{
  "d_expert": 96,
  "router_score": "sigmoid",
  "routed_scale": 1.0,
  "batch_tokens": 32768,
  "steps": 8158,
  "dataset": "wikipedia_en"
}
Below are experts of layer 5 (counted from 0) of a mixture-of-experts language model. Rows are named router (the router's row for the expert), up (a neuron's input weights, with its number) and show model dimensions 0-47. Each number is 128 + 24 x the weight over its row's rms, rounded and kept within 0 to 255. Numbers have three digits each.
After each expert's rows: "gets" lists some tokens that make up at least twice as much of what it gets as of all text; "mostly gets" lists some tokens that are sent to it at least half of the time. This comes from a sample of Wikipedia text that the model never trained on. Tokens count by the router's weight.

# expert 33
router:153111140156150144168121129115138129131139170144124137132110117144121141104110112125124115109111103126177107098116124167145151129157136139132136
up14:128146170071130161131118104100156150154157099137155144159130121160136097145147108110148112161122140147108103089146123126104115130142098106092145
up15:118122116087123143105152101159149121106170125107140148088165153156107134109096143181155130137141111115066119124108108126117142099136142105135113
up16:162101114088133135148151141131091154097130115137126124122159161069114127147119123126155147102125161142137119131099115100139133118130101148114121
up17:105119104134144123115116160116121136091176165154092136162079115197115126179110116146148121107082072100136121157138153148108131098138076103078113
up18:134129120105152140130168118134138176151149140117129156149100102149127115108112108079117122135068120136141123117145142166154131113122173135134115
up19:128105123077131136117124117103141141141140139136113079115175099090106112125126123108094148123168147142135144149171133133141152136172151109119135
up20:132144172096111119127139155163116099136104094146153092136151138083098121100139132103115149133119104130135143109134151163127151136146156175134128
up21:137132130167123102144125113138143129182143183106094136121149134106097113141103127141122134159140156132145113093133140153143174142138128095121099
up22:111118081125132101115140104121154112152156086119115123150174174119099142123122110158089140159128179137098117102089122072141160155088123145142114
up23:105116171162112143136146131143131089126142117091128139187094120104163161089117123146124153125103161143121120154140139128099143167112142142108141
up24:156133162160117144161161126120169151148083115118139146117135110152133108143121165102100131133067128135097172186144145124198128147089151142146133
up25:131122129096163108114149111164105125110104117156143102098133134141111113095087156134125143113110124100111160154138132153114136112153124152099144
up26:138108119137099141087180102105146154110153150151119096125098092093116166119117101181096152142130160106132137141141146146119153104147145157135120
up27:125110121112107151181158127138124167136112105178096144110162153091131168151139113095126142129146113186157132134108124053127116088103098085121114
up28:142104100115160092121151116138136144120143094099167141104126156155124147090132118116146134116119156100106118109093160125119127144136108107133130
up29:159122137121133160167128140143103103113093072115172122185115134114112103087104111103169157129142132102118120149144116065093131172107088131147135
up30:089133090099132118144120157102102114100095151142145117120118129153114097190101116163132106104140097104126109103141122120169125141112161156102111
up31:133155145122127076129145136138112111113151159133115106123126115157132119091135088098169103103084121131116136144139106124096136158167132142125114
up32:113115138084140147144113143063121150119131127120123107175111113123118120156133137099152176121132138095133151172186126097136158143128146072120126
up33:166119135139129077190130189130158091166176130196184150106124180133140156110127099132131136147124120153150113098117147148149133141146091131121140
up34:123161153111116113144105120169113151124070157113132103140109152087147110141038158148101150104120107103164132106183112113108128123116123119137168
up35:169111093169146106151165124133119147139201160122150152119146097146111153135151124172132102102100136120134108114112168141151141154163200160158110
up36:121108117122137106155098104095111140132083114098100132138150167108147109122146110137127121128086131155134140088139146130147195179142104153116148
up37:204161096171126121096150125129111095165130095128121135168103105107125126177144104139133143138142108121146131147159124123103105128115083182157136
up38:096103149157122094093151131150113102140133161150099115109139113149090135161093153128110133150102100111121168120114103171133125111174104116135093
up39:128142103116124090101121138108143147150122148114145156138146164117141143122118114139170127141134118120153137120109122112146172138110129142154102
up40:138116118170122138117156098120115149162125121123142109161126067116150115161147124110123147134133136113161146130165126122140134134128126108194114
up41:106133103115134129101122127147116126138167143117120086123120144105129130147067083115139133156119104157111133120103121099115127148138138075078108
up42:117122122114139128075138123125093122121134132140173123130108119150114141119152107171101107135099177154134123157115179146135110121179151152133128
up43:126121147114117120092128166094164128123139148122089145148113139126117184163169111119101143136139095141122113124127141110150136143137209181157131
gets: "or", "in", "is", "ill", "it", "ant"
mostly gets: "ants", "iv", "ill", "ott", "ett", "ant"

# expert 25
router:142097115124132129108124128141107159069092141139135094099142113132090120136112138128118159140161130120126102136166108135125131088126120082120160
up0:163106155122149141106126167102126126126119139160080119117137134149146119123069089135146132115125138158143126123103122158103152112131160112111124
up1:148156092073132122169170119108113122135164109075095098138122137130132162095139138138142130132122153107158098089099123134110145103152149110160172
up2:104156116138085148121135102118134122139121153143147139139135148117098107158099148112107141103133117083151128155154114182141139129104099127141105
up3:138130138114126105136110147112167124135112109113096128115088160132135132093125097143111158169144109178146134134128093189172151140112141109128127
up4:149127146142138122147152108118112121147120139108137134152132130131136115103120102107166150109148103129158167131134178117082132165129098137111149
up5:084121116107103121153101132121092119155125108145108128138106121118111079165124135128134123133095133125123111116099145096138113125181160171123171
up6:126139131083180155121200115148109140136120105118100124131137111136146117142107153140134161146083105111139144088119105121140175128165132179143132
up7:158120156095103121145203137115113106098108150116148153155122109122120190121088100102121080150101154126136147120094134103132141134104137109151143
up8:149141132141122106121105124120153128162108103148145163146122137140074089091124083141141198118116099067137138136109131123139117151127147119090141
up9:113129126124131074209115126124073177128113129141104139104125139130135126143141143093149177141105148132132133143150161152165104121117113127097148
up10:135122108129104153143157108136098096126117173134147140101138127144112121139120135129146136141116151125136107116093151098111149133109112118103076
up11:162128141175112149142148103121146111113126126107157134121120128157091113159133147162101194125112120141158151079141163141078156107119135143081134
up12:087136141124142121142102105147127100124104125159106128118181114118101159150126143114093130144117137073117135101160128098168131120074133116067107
up13:113127178138141167127170125118105179138127127127174094110169097145074115099129137111149170081098114142158142123141158142119135121119138167095177
up14:157166133110161144125155072164100094141168143113148082123131100157086107126120141146099108136132101108124119113148130152131149119097125126122114
up15:116144118172151126137157130159122169134117103169100130155119112129109090139124143093142093155104131151127114114133122131146112134169126143128170
up16:127121138108107153144127124148162125105134103076098159134135132131067127131135154177124111131143125119117099124087110154139086122158152123100125
up17:107150131116103115108118152169130143091108124140061145131143157066130124162143124155152164111104128142148124152144105125145119112143124137135112
up18:127100150094115147118111110141146129102124119122150141142100106145145163116126085127107123158141143140156133144093112189151119114123155133098062
up19:165099144154123107146103121148178132118137138080146156164128082141109161127160135170107148106126150121126144096133122096129175144178133119150159
up20:119145106136107105123129163137137104122145119125120106135097099159138133114154095142147198086116131110140115133133114145179122177124117115144189
up21:090155120142082105148134121121133138096113115123130101128125126096118158137136135191141204144102135111116139152129139145124150115165178154161137
up22:134187120118131125097137130108105129114150093142150107137157162108104107129148118157119125138156170060150151138156105102154093146114147139125124
up23:122100150146096133115100133136142173141107167096137138105113128115114104080132088127164157112109108161158165148126146098161092123137089144132165
up24:152142130180086118089161125114158109101158135146150138166127051126111133090091091123143165117120163103165131106112182130095162117124123182139114
up25:118088145142098131105101134132140123094102126093088176154137151118100132137116137145101188112152145128161126082087104114143122106105131111131159
up26:115117159178116089138143104118105114183151148102151099115142158101064113103125088124102118127132110088135127129098158157135131153109144101152184
up27:150176147116165116156139154129122136110111110117077132113130126147126127137133083097142120149120132158155110119119103117154133148097156161122145
up28:106114114141189159127141146127133153133125167152123104160146086145126117146135145124127108161161136112134123074153132148101145108208150139128137
up29:118109087131157125102125163117104146126093157158110118099113122110076113152116155116120117131123116182130106095155196123120116116123137169100126
gets: " is", ".", " was", " and", "s.", " are"
mostly gets: " be", " is", "es.", "s.", "ed.", "ing."

# expert 102
router:103109130161116154175152103114137156128124118093110132120102099119099142151109151134136129134117175132122149149179112142157146108150131155145157
up0:137119080102168125142125136102085169107138163138162099124142084119152134118165132129157141107132160101118106123138164136126149120141138107093175
up1:186140156139120145112123076135095129104122145133084081112124111112142148134090125158122144103153114121127115112121102117123138116165111078119110
up2:154148109176137091122122131099116149150075146095079141137116117130088116130094129131120111141106126111140100110097162115157160131149152092086098
up3:108143068114106061119148125130132139124154123120161166143131106161106159142134133125160121136084126145116150136177103090168147129174153071121119
up4:146125168150155116169199094198090112102179131149116127151123129119123077116131148091108147112079096177104130137117123124156144178140162129163126
up5:178109159165094129161109131134145102111170135127113128122095131159142143136136148143118167124107123140109115130164091121086093147128100149138135
up6:109147120101175095177131182137134203139099134167113116128120134154124146086102056134117124168117154140110140099131104105141122140103116122128098
up7:165127129193117144109121108133108143135122117118153134115131127147095125168124105159135116130127100147131066122125108170141091119166156144125135
up8:108147111149123089097135129113126112168144082154112122136117133093134106132132114098178133156153110134145104133088124155161118112100125077127149
up9:117142101157102090094121159141167165132153110122143143138108099111085126168157120137131126121117149120103104089147121086117106127141137116101111
up10:113137131155139110180153103146112109080106105142133133128113155125098135121098108124143140065165148085136098117107154123122139144127148130126139
up11:139133104192118167151166129108153109145140140142170153113088104076130100073143083147107124142085165174116124141123143103099154135099153129146115
up12:134157120109155097153150104113138188143122136080123174122082086140132122171147087122145144161113170118118119125152135146165157161106099113137126
up13:138170131148160085106127096130103153158097100090146175137108134141145151117175134117150120176123141123112121115171133114079118141155141101091127
up14:107158082152127114118135103090165167130151132084131173121099122161168144122102132104132135154088091156115156108131136131107120153104104112137125
up15:149128118127087113157141076122087154155132132101142087136157156112100131148123138181124129071121134131116137137154149136082134148137134123125120
up16:116089127143153131089131144150146116135103147164109131117121135150098092156111147127133124128089134101121166134135120137148120138077168141129116
up17:139108130071121142124133099107135125100156128142126123160149104135111117088091137107159135119133151130129172150151111126120161106145130102124139
up18:164147186151111172129134140120131084122134141158153119081148090164115172150134132180102112157155090115122120165109139113141157104158110124151125
up19:135100138124113102113144095174116158125113155121153109120128139108120199139119101116072107091104148093147142154140134106162132120099168122097105
up20:140116096124128121207143145132090115124123114097149092144180161154116102167121114158127107111147163110113099094121114113111089151155152129126126
up21:102125126136130063133134127147113114124120095128167102150132128098094111160126110115135143122145087134160133142067128114100134147133159153111141
up22:126152085095157185065126148127161111098148129116123139121160105159141114119157121094137132127112131153146137104144105143139145118100159150140158
up23:146137126097125125166125097098164140084178131179117121134130126146100080142115152086149119112114145112113118125125121125133111159124141149164188
up24:079135109152134126135145131107181108139159105126117169131088112191120164120107116173154124140116147154149151132095129142145152100094176116128126
up25:142164088125137118135145116145133113078138116150131129129118131160161109151145119139123126144177141154176147162166145101132129140126181173130145
up26:120144100158126089145156098107117111155141141120135126121142119110074154127099133134150171117138142114149110103104159108118128136164142122149103
up27:136127085120110112173106109112094161141152100082093129128124118158141151125134134081133124119136131113161108123151159116115119090100155084152179
up28:110089135152143147127127111132088167120119131146138113138113115162080123178144105140142162104087131151135117144107146105122138160124154113101116
up29:183132115147173122113126149113125160119115137161114121143101140107127099146107092132111147155158142129133107151150168108151124119088138099095132
gets: "y", "k", "se", " Y", " T", " Sh"
mostly gets: " Che", "iy", " title", " Little", "se", "y"

# expert 39
router:140096163127163130139137158088100121136137123183122135140140169145100154126115116145149129152132117140144107082148124146132127193124133143131133
up3:088119132134183098147100144143069151133084134151146102106115106101151114122120149107145122126102146153184107121176130131141160172130151107092113
up4:133115135091140118099109159117147125132146121152130137152114114134118117165111091112118128111162114155122110148136123091090137083134084080173130
up5:148134153127129215097124127158110131126162162116124083117114119122170124142122168136144110116138100107173136141155153120131099143112141133087151
up6:100130164165144119140135132157145088109108107129175121127152148106120128112115106117085138095153131088144113127139139137129187083117087177153158
up7:109124154141129145142158160131076124130144140131145147103155116115145150137118118143102141145134168108107133132106144126113151185135140140074141
up8:137143145095139103158130109098114118153145151149128099112113108129064164087119131121172142113101151140126172126103130128094128106101087136118141
up9:113165125134144106146143077122122134122140121137088142153120115117165102158117104119116169102138101139148105108153136140140129181107110150146138
up10:141093112126151169127106148109118167126105145132105066140080106135147173148130129146170119127114113190152103120129126093115143143130188140138082
up11:123073112160155147101139142099148125147192136136133142137130099146129159082134125098141120137086150140161129144183179111116134139126180098093176
up12:124144101119121131144100121104101095118112127122104163150070130116121148142137111151071113119101103117119192120138118133144120096173128117143128
up13:106130131141108113117136114083110183137086127121188105113115132117158184123086085147129152125038128126131153130117145145133120146136102144153124
up14:138174128155142141123164171124108097133133099123097153121092146094145106164162089140123139123120117118092122126106126105109135169133098095083156
up15:115124135107113072089113075135128118163128117153135130115088161095171122133156133093133143144136104143136136121114109154153127130111140123146168
up16:131087137121171080129159111185119111107148169104112118112106138083147174118060144182117119109126095148141127091105156097109120158120112092127096
up17:180131141123098109146123123138139091111113122150089121126139118084132115154138145091148141088100114113184164110137127128131099111126094095129149
up18:121218151107116135152139104126183094101132090111089172127133122121147155158135157126128144123135112110081156124120106131171120104159119137141135
up19:093128170105131135137190146159077117154116188155109177109126102138087140116152128144128117106165097094125169113101123165167127093135118131085193
up20:123148130147152106117117125127137103111121081151122133110152096154119095122107115171146139112136167142110128176097142121150112130107151133102101
up21:111186139122132094118116114147142122130122144125125087149151143112107152105093115129121127075114156074142129122102098149169126136115115098166103
up22:135126125118098099121114160108101149146191129151120093091110084186121124117109122098115090114118142100168091101110145079081122121127157131114158
up23:125127127110119137135137105148168145105146138113134106094099134154140139119087093143144118122093127125128151092112139147165115154132084129130099
up24:147089133112117120105145118144147179080123109137115129136169118125102137104109108148126118151106155070169102054089148128087144151141136130090125
up25:113147180085116104162091072131103194120110153137129074116111119153090125136132089099153125151136106103138103134096130201165126109127140101129154
up26:141151167170143167123110132127131112140177130084191064145159148077076129102121089130116115116168111136206125119153154111060106118109179129131124
up27:161128130087142107121112127140111117155141133086193112163129168157122080137064133109134133165108092141160117091168097158096189158122121137136125
up28:118140194143099130150154135143132110103085116114139123115095126092130102097112106109135162111153075151131108121159151122128120130115151118161144
up29:094125093124141185102129113179104114134137177182112114114141123157093129156081142129093157095137109119167149134169128112107139140107161148127117
up30:077108129150147146131169125095118167116125122129156164120119107161080134105139105130144122125104135136149159150159117151157114137144088116143098
up31:134135136144127088108130146141191091162107129129135136135142150129111125108106171098108135109143114130110143167104111125156150143078097134177116
up32:125101115128151068110144098120121160153163099092129140141118110157132131124155108108100147134164146119144119120119123140118151168123123104076133
gets: "el", "ut", "r", "ing", "is", "it"
mostly gets: "ut", "el", "uts", "ir", "osition", "ok"

# expert 109
router:103133124125135117178093107192150136180102136150105137129116103119123132115103124137156141137099134136130097113137118108129140150131139159137131
up0:139063139130141161148144150133107141100110090133106119118116177106100126149117062146140156125118126128179174130119134163128123163091108138141158
up1:178146142131122111118119126164149091138072156086139154140153102124169137129111107093172151144163180150135108135134140106128113125168116116098127
up2:141110094179138108126130123094143117171143140104174092124144116149115147169113113121158148109114166138157114136117116104130147145121136134122120
up3:088121129145118129156146100108160176150139145093138130159141106135121155113071124083108125088154099107178134091118172123145154175162178115142156
up4:141098161143121172137158117140156127110121089154132151169159125089154105121082149105146136130193111127110129183103134125168167130159126130133140
up5:162105108169124129123120143137087112139121115124134136143106156137129115150121104104127118164128140170131128111131124070110129188134124092079108
up6:121125106123124101133150080122113144147088108092144087125097134118122116137114094152156117130112149107154098148122133131103153142100131141124134
up7:140095094086144136094100141088145171094127104145083159147166169142106125118133107141086158147143139099112147119127149132119120154125112146113160
up8:186101095103124118103139115114100083139141097110161141098114118115108113122120116142112146152084078114106146116110167138099107099123137125123136
up9:170168153140117110088120139164124118116146126098103108135136136096124091135114111113142142164085120134123121120125111115166124103115097140159128
up10:124156139154142137147104115160122100150126125131115134121112169145145107109104102138129097138156144051112149142106138153127151123127113118082134
up11:160149119172146134111093100136099102166150135126139157148123125122119138137105131126134127117096071180144157153095086152142153134131146148161156
up12:129119115087105101153154122133133148120149163118163166135106104112136133108141092136143137097101141112114135131115142105136143131145135153141103
up13:106172107120124117140104162096128167145116117132108121114127147169096128103134099113141106118158176058142128109134164085102123065149115171115137
up14:125121137125144148119131112140159119132121062143155136142120108165136135132127158119132140129158131138124157137150140113114173154138128134122133
up15:101129125154147133112168085080085125161142122155107140158160121108097118140166118141150110088124130091153117181135117102113137151166156125126134
up16:120129197142156163136104139146111156111154138067139118117149075139093167106125180110172125124127142101134137123129153144084130174115119116122143
up17:132123164088153177127130132076098137110163105152157143100105149125068158157138092155131123177158139077114129164135147175152113125168137108115123
up18:172131127140115120163137110066098166126135140159153061108126155075158149159125132104186108145190123172129112109128144130129143143120164103162115
up19:118143126129169141138122148139153171135102108136104092118141132174094107130069128090144110125115113157113117142147126138126126147103144095134150
up20:083115162164108113165148124153115142109119146100156155127129131096158137171110122129093110088083153083132129106144150096148145123121124144097121
up21:118110141112108143168124106120119132112161109118097113208145146115131103113119107102136166168152121140163126169123123121130175146159147099089135
up22:104102167138123181156124134158149122156164096151065120137166172136090088104091168140112130098146139121147117135109137097136188108139093128134100
up23:134149108125154085147097114111116125146122116125127084126148157150100131100120088122152107137163136104102078080120125131183103108148173147153170
up24:136141127129126132135122168137076097149144177131114100136106149139121142157167135132100151137115094152123129141127139114143157145143125106120156
up25:168151114136095134134109079143094144132116124117116118119096117146116092136074110081165116146160126114121148137160142125165149190170107138155152
up26:114139141100112073112120167097129129146144160116121143124144119130092147126118118170128207159148083118175128089146183130109120115163109145142103
up27:131112135134158181105114084096136160090094134142133094144091132139127139145129147133107130100115136139129096139141131167105145148083110112097148
up28:100126102186112091112140085093127127141083141153121084143127101126142117156118119060149103116089147163153120098139126136122126171165140123107120
up29:160111108141150132156107144150097124141069153121122093084151143130135073157129124102151144175115144147163112159121127107127147149162154118141147
gets: " (", "p", "at", " K", "y", "w"
mostly gets: " (", " comp", " (t", "p", " (p", " Che"

# expert 34
router:108116135128144147138140112096122153081124110183153138087134116150109137142127109124135109112097131118116142115087107131188156080117112088150136
up0:141106138093128113139139140135177153125160134115162110110158133112134146129140121132114134141122141117141112126123128126085136119117160095162129
up1:166127127116137176141133086099133181158144103128146147089120088076136097127089138137125141108148161167142125139110134153119137133128145132117147
up2:071132094153152128121120124115164124092138157116182089125128135127120093124077141126187144107115124141166074103102112117148115124153106154143157
up3:071118144123123103137094105178119133184164142167132200108171137122155124112146123110085114131089149117161113111144172135133134124152119175115147
up4:133160098121169116114119138109118148124159119140140107126122129154127122133088105150114140098141091152122130118120128078125122135109094148120156
up5:139146129131126115129144132139099156191100183132149152112132162194135115113134151189105125156091097128128168130143144133141114157167103151129158
up6:102140166113077151120115140144162128097127137128168169122146103135114162157106148155134122116108139110118106144169141158111077153187118088170148
up7:138097139132093117120142147170101110105116131103124125117173108081122121151128141177134126146141172140128118103148095118115171132150129152114106
up8:102109115126047082153125108132135157151159118109158132112150117125137144089140158144154154122159102178175146098149167103125113168138148155137147
up9:133159139135128098134129154124146161119137135126077176126104103144111108106141130146107131124119176183137153145105146119122147103110127166127127
up10:162125153114122134108109134101126120142112112125109121134123130142121122095145103118158131093148112123111138150154106171116117135157115158127130
up11:111130130123135147090114144127117142115101111103163090111139157134155120173076111164135120125143143112116172111133116133158132094144132109096117
up12:136125153108146125096127120121107159133104127143171070125120131166125118114110127152138131135150097133130126138128153111114183130139174158128133
up13:132138134155090099136137138124132166091182149135149131118146125124093095112102098125133119137111095133121117092128130106144100154167106124118138
up14:138115139155116135099136152126145139111153097118133097116139173152150134107109113151084141112094143119121167143132103093187141149101121107133148
up15:135166138132118125147124163134150089117115115150158158154177114112119152143142129115175116126106107135138137086078204134154087107095132103170132
up16:129125163127166138070131115115113146138119118046127121190122127121119114118154065128081134129107116108127144130124141150122108127152117151131143
up17:127141155126144175168093141132117176110116099103113111168156145091172122132140093113138102147151148138110144125143109127102134137149078091104160
up18:142128120113078110091162156162153153152081097125108127135128087151114134099115173135151136144116117150138154152094112107147142122133115091118099
up19:149146182134133115155106147116139146120152143120140162114157124123103140142125123168111136115140152149109121149158115130123135124113159121164155
up20:107118128116119117104123072068176147105136121120142119120113090097108138089125137162157129087118137127160112106121051159143198161135158115155102
up21:117115135162161109147175097113160121144128121158129082153145091118107163144096137114158122126138112143136094173108103097141117113143132080112130
up22:107126148160174098154135072130158183106107163139156130143139084094125139118097150152068123130124086101106133159137176119155114166109131122092140
up23:128118118122157134163147150129128132140182122169114105143146106161088113097076122116137139154107117158126128094104117135150117109128097122131133
up24:081122094079102074159130118153075093139105145136118135148123123115140140096124109093117144101120103119202119102108120132120118159146137134141117
up25:095114123136183118119134138130116168101109122180158146106108116149147129084092104134076128158118125124130111144165107115098141095130166083163127
up26:127145162100153157136126096120130099099166169133118134110102071130123153155127110138109131148130149153177131131090128085116154150144131154125171
up27:117099087075112080159102106079127131132175163139178121134135133098142089094167094124117121157077114114123134131110122142091090119121110176113169
up28:120132166143105140161096127113147144144093150085147113151126093149160115126136111118121126119114125132122110150132134123080178111160194132112140
up29:100114164110102119143115119098132155108146141149164107106108092086129085182153109131128126167141151126148156128111150171134127153115136126098139
gets: "ing", "ation", "en", "ant", "ling", "ine"
mostly gets: "ation", "ization", "ment", " building", "ing", " management"

# expert 17
router:149155143155123134117092120148113145119165135131157121127144163142124111109134097149128167132164133112138139100123110154145141126125134113163130
up0:129125140128127167121140106155119188158120098138061119123148100128111120127132115128115112124141142144164171188080148112150155138134150128076127
up1:127083113150137112118070117131138124080109100123099101095129136125141092106160100153125091157086124147122173086077117137145126136107078144106143
up2:098154096140132090132142057107124146122150123121155123130122136126111100149107164086136127084123139138124146125105134179137143131184117111160181
up3:118086133108167149189169100153098138138108085133127120119121115134093101136148132130089107169136136146159109130116119148142126120128136151123122
up4:148150142111153115149127122124096150113132152143136170139178164130120132191120155202125115133128126157147129107182126146123125118157118133121152
up5:095162116156086144125131179154095091093105151162120134125115123118142092106147108182120128144165129092146124100141165099132114130171121140089158
up6:137152129146175121135110133109144103151085103163086131128092117149104106103113116138116182131119115133162123124118112092130119154139131111112165
up7:148162134138121135117145130089128180103110109137122138108128140125145164139112123120170114170155154100148141154170121114117142105104131114130110
up8:143150131125181127140149118111119116104119166112118117099136160114065144150091155106138152123153116152125101163130116095141105176140150120145173
up9:137136118134125156102104064144134132111120130141101151138157151132090105137107155133124134132146087104135080121165124116109159155144155094171144
up10:148142152142136111121128106144120149165062144144116171127140158134160120193170157141111147117144126105132144103132138135131127119160134144159141
up11:123110100130123143159136146113175135126137103122140109129110125107093106107099144136107158130116136083193105089141134142106083146147089138159179
up12:122139159146080153103106120142116174170141118125143156134169116129124150095135106154149155131137139108137103131100115187118124145113151125166154
up13:113106116089102114177163145146131113159134154129139129192143089091166156138100119133134080156151152114129113131164162150133135129118168117151117
up14:113116095144138137143133096135129120148145141137180116171136121114133119112144125164121090192102157099133151081139133165067110124172132117182092
up15:127119097103105121122102133148120127092110147147141133120127163145105139087130112118128143078116110179109168161142131099171118082130140123106107
up16:138167146188157193177119153143119107100146149115085125137165199147131153138136168131154116140124098089121138144122124102131145162145150109105148
up17:144130152136164143109112119087120097111137091171106119122138148144107149143162145128158147106155128122114089136165159075075131108118172084131135
up18:159122148166121087115133095083166148061103137115092151118132143122153117131130141149117160076112155096130130138167126145102101103133169107139158
up19:149158130154147149126102100116132099165143110156123139126115128088072133118099103136209137109111116113180171128123164177113127173149119093145123
up20:146086159143103149149160102137098164127117127161108155168154174134130190148051128116185151079141149113155128126124109129165145137110163086105112
up21:136126140154127140149127115144138149132113093190126125117110083134115114165123151140094146144133117110156096135104131145117134134172129157119150
up22:116134108133168103133151119098136175091156120155127115108136170146092128163099088121116151114128159152129131127122121143112153109163112144155110
up23:148090108138120132123130131119144129133122098170140140087164126125118140102138143120143187124139140099128087126142103100102120112145141112133123
up24:116107155162108108134112088098100176089103135117131112113134122113165113136084126165135126123127143122127141143104169181151134153151099135121189
up25:126163127098094161133140100079136160100093148167148085180094096129141149109161155143152144116116146111124140145147109145121146158134140129177128
up26:118144109153106089118149139098117105156119109118095126106130123122098131124104147138175146116129109081103133138091139162136144113119171125136138
up27:120162132135119122098148145079130148141157140116142100129163134092100144114083097125117145135175150129139123110062118149118126118116132092109165
up28:170146126119159145140138149123134152086129118129132095125113109144147150109127120145161140120124105108133174152149150113133124086137139123146115
up29:104112144125135115146175144154125139116149122096111122162114098140123164115129144135130138116065080109122139153155141124112109146141119146148105
gets: " and", ".", " but", "s.", ",", " while"
mostly gets: " but", " and", " However,", "an.", " season.", "ation."

# expert 12
router:158116133133153119175135082139150156131138111137084136096126160133047165102105130147097139126127070145150129137175115152171173139135106106107148
up3:167090128129110101129157109140138145111135130122078139132101115093152146125146078124106119163134161094161109102136111116151143137152151148155194
up4:118070126155130116124144149181147129106158171145145139081158093173102135096081105151169113107139098141122118126130177108149127120144104142070132
up5:103165135161114115126167147103130137083128135158109141134124136144083117104103121102120139137176097129119147137167124141114158134120100135192116
up6:134102131187162180146125064112135141131121130117089094128144138147106108131113105148121160115100117122158114153144132163101117112112109135110101
up7:155132112104110109163091102101153143097177131124106101158106132117153118113088131144098135134109120172080129124168094089158138175137143136091165
up8:114122152138157119135124121159131142151135146155137199127106124135126148103140054131135099132121149157147134113123135117175152126150135129084152
up9:154111134102121143147173091137146137122137098110094125168158108172126159143112126113149120155159142140174136138122145134178117090137070071111142
up10:146112125081142073135131108170110092150133106124154158167107094109122133145113110123116155112136120112127132127105133143106122076119120161118123
up11:125136118142140108169115130122121139137156171139180176135147179155138123131123124140104146083132166158102125171138129107115154085122097112179146
up12:144150125147129101145153118159107118153150147160116104100130169110100128130140149070149133099103128118147120173143130147136123101158083094113152
up13:111104147157161138106102082086080160136169145109126105129111101110139102124160111147117102110114099108097093158111108135087069151118115068089104
up14:099170123164140118139141134111145151149106173151150061128126110060137092125157108119110124160150140178173132150123145132152161127102153147145146
up15:127126111132122128139164091138136128090124169121128117121131108134161147107111137134190140102174152130108145128151115114148130160131131111140129
up16:108112127134120123145127124171131105152133121105127132084128154123142141160114096179130125105146114159176098136115096164126166111136113086106131
up17:120148084100129144149158085147149133131145129117109126166132128134133142101136141118137137159080105120117160137160091115114152144167134105145167
up18:151109123115114104164138054126136153101165122093095091116119125137161131114110120108090133162124161164111120133147151149177141161154126122132190
up19:091148143159106148147163116089106129160149127154097149151124121116114139132136159134124157107090157095166147141141143168071159148132127091161141
up20:092117086162147148094135111136141097124154090184120145116111126125126166106125121165138172120138171078092117120163106115162108167141113135116150
up21:149131085115115133140194071148116155138158120176111101117140132122109097109134077134139180151089176123115160133132140151139112184159108153149175
up22:180109115123161128117115168132098131137175091144101137131164156140118095141156115108117156146151109159155123093104155141101116130160114087121145
up23:170169130123138156144116119130101100121160117117108136159125133146133139088106122117092155110140131170122147139096099135139167141135142147093089
up24:150124140104176080154111105067135163098150156114096100135169120138099159115072142165159110130123079133106109158109127095121140129150109084166125
up25:141090117152207143138096103114113137172072124142152132100171128108125156101153104144140139185131150102101147094136151136150142130149134111096119
up26:156134090115146098119120138129122092126091131159145099113159113134114154108134128157110152105120174135110114121119100132179125086144150130116130
up27:130104129128117094129092131146120118126115116113161135126099119134143155098122123172143160122109116082136112121102138121139098093154127143139139
up28:108118132127162147120190162188123117117121122131140147120128141111080130158134152152123167126115140123072165132132132125126148099137144126123131
up29:155147120148119201137108134131156118171126118152144152129159062133111076144133121147088151111118143165146190127135118109102131103155086148131173
up30:136142119114087158180105107098095103124154114123129099121139083103131145110126114155150131125107136166128178113050140153097096114073140104136174
up31:170125150122191108116138150072119129077102130127140130133099160147123133153122161115157119153131145130156141121178171137083124131116099159166093
up32:130165153125113119122119141128173129107144118132155128155086128161158157161103068093142133129163131131130129172150129107110163161163152125112144
gets: "|", "\n", " |", ";", " T", " Z"
mostly gets: " *", " ;", " Tim", " Mark", " Name", " 1R;"